{"n_experts": 192, "balance_bias": false, "lr_router": 0.0019, "norm_place": "pre", "init_std_down": 0.0, "learning_rate": 0.0108, "max_grad_norm": 1.0}
Below are experts of layer 4 (counted from 0) of a mixture-of-experts language model. Rows are named router (the router's row for the expert) and show model dimensions 200-239. Each number is 128 + 24 x the weight over its row's rms, rounded and kept within 0 to 255.
After each expert's rows: a language model's description of what the expert responds to. This comes from a sample of Wikipedia text that the model never trained on.

# expert 42
router [119 157 155 117 129 156 116 128 113 121 158 128 156  93 148 110 133 143 173  83 103 156 127 155 154 140 144 108 118 126 140 150 159 163 142 131 101 165 120 109]
Word-final endings. Final pieces ending a long technical or foreign word, such as Latin -ia, -um, -ae, -ensis, -ide, -ata, often in biology and chemistry.

# expert 30
router [123 143 131  91 111 163 134 169 106  86 146 113 156  94 161 119 134 141 114 128  98 168 111 157 153 144 160 134 116 103 147 124 154 162 156 177  90 126 106  99]
Infobox and table structure. Table pipes, coordinate symbols and infobox field words like County, Coordinates, Order, Animalia, in geography, taxonomy and sports tables.

# expert 39
router [143 173 135 106 103 160 141 144  96 137 143 131 159  80 150 126 132 146 106 115  85 174 131 171 161 161 142 140 112 105 144 142 147 162 163 157  82 151 115  99]
Object pronouns in narratives. Pronouns him, her, his in plot retellings, plus names, places and party words like Republican, Democratic, Iowa in tables.

# expert 35
router [121 144 152  96  91 161 125 148 130 106 148 104 166  72 156 127 139 135 114 140 101 156  95 162 154 140 164 152 112 102 132  89 148 152 144 172  89 124 113  93]
Taxonomy list punctuation. Commas, years, dashes and line breaks in species lists with author citations and taxonomy boxes, plus common first names like Ron, Roy, Mike.

# expert 36
router [133 132 131  96  88 149 158 153 118  70 142 109 147  88 144  97 149 145 111 132 106 126 146 122 138 152 135 121  91  91 154  57 163 163 153 141 108 149 106 107]
Name-opening syllables. First syllable of a capitalized name after a pipe, dash, comma or "of", as in Fre-mantle, Ju-árez, Lim-a, Vis-ker.

# expert 34
router [126 147 134  97 105 164 134 156  96 129 154 102 162  88 153  94 136 147 140 117  93 173  91 166 154 148 154 120 120 105 140 104 145 159 152 163  89 116 100  93]
Table and markup symbols. Pipes, slashes, ^{ and _{ markup, percent signs and bullets in tables and coordinates, plus mid-word pieces of long words: "contribu", "Republ".

# expert 60
router [125 146 147  95 100 163 129 160 109 128 141 116 161  80 152 112 142 144 132 127  96 162 106 167 150 158 161 135 104 109 141 168 149 156 159 180 101 122 101  96]
Noun roots and has/had. Noun heads before punctuation or suffixes, like floor, drums, producer, wound-ed, injury, plus the auxiliaries has and had.

# expert 33
router [135 164 144 109  96 151 124 149 113 119 161 126 151  76 154 122 136 158 118 108  94 144 104 169 161 143 152 115 110 109 148 163 145 159 171 159 101 112 104  91]
Numbers and ordinal suffixes. Ordinal suffixes -th, -nd, -rd after digits, plus number pieces and table pipe cells in statistical tables, e.g. 25th Infantry, 51st Division.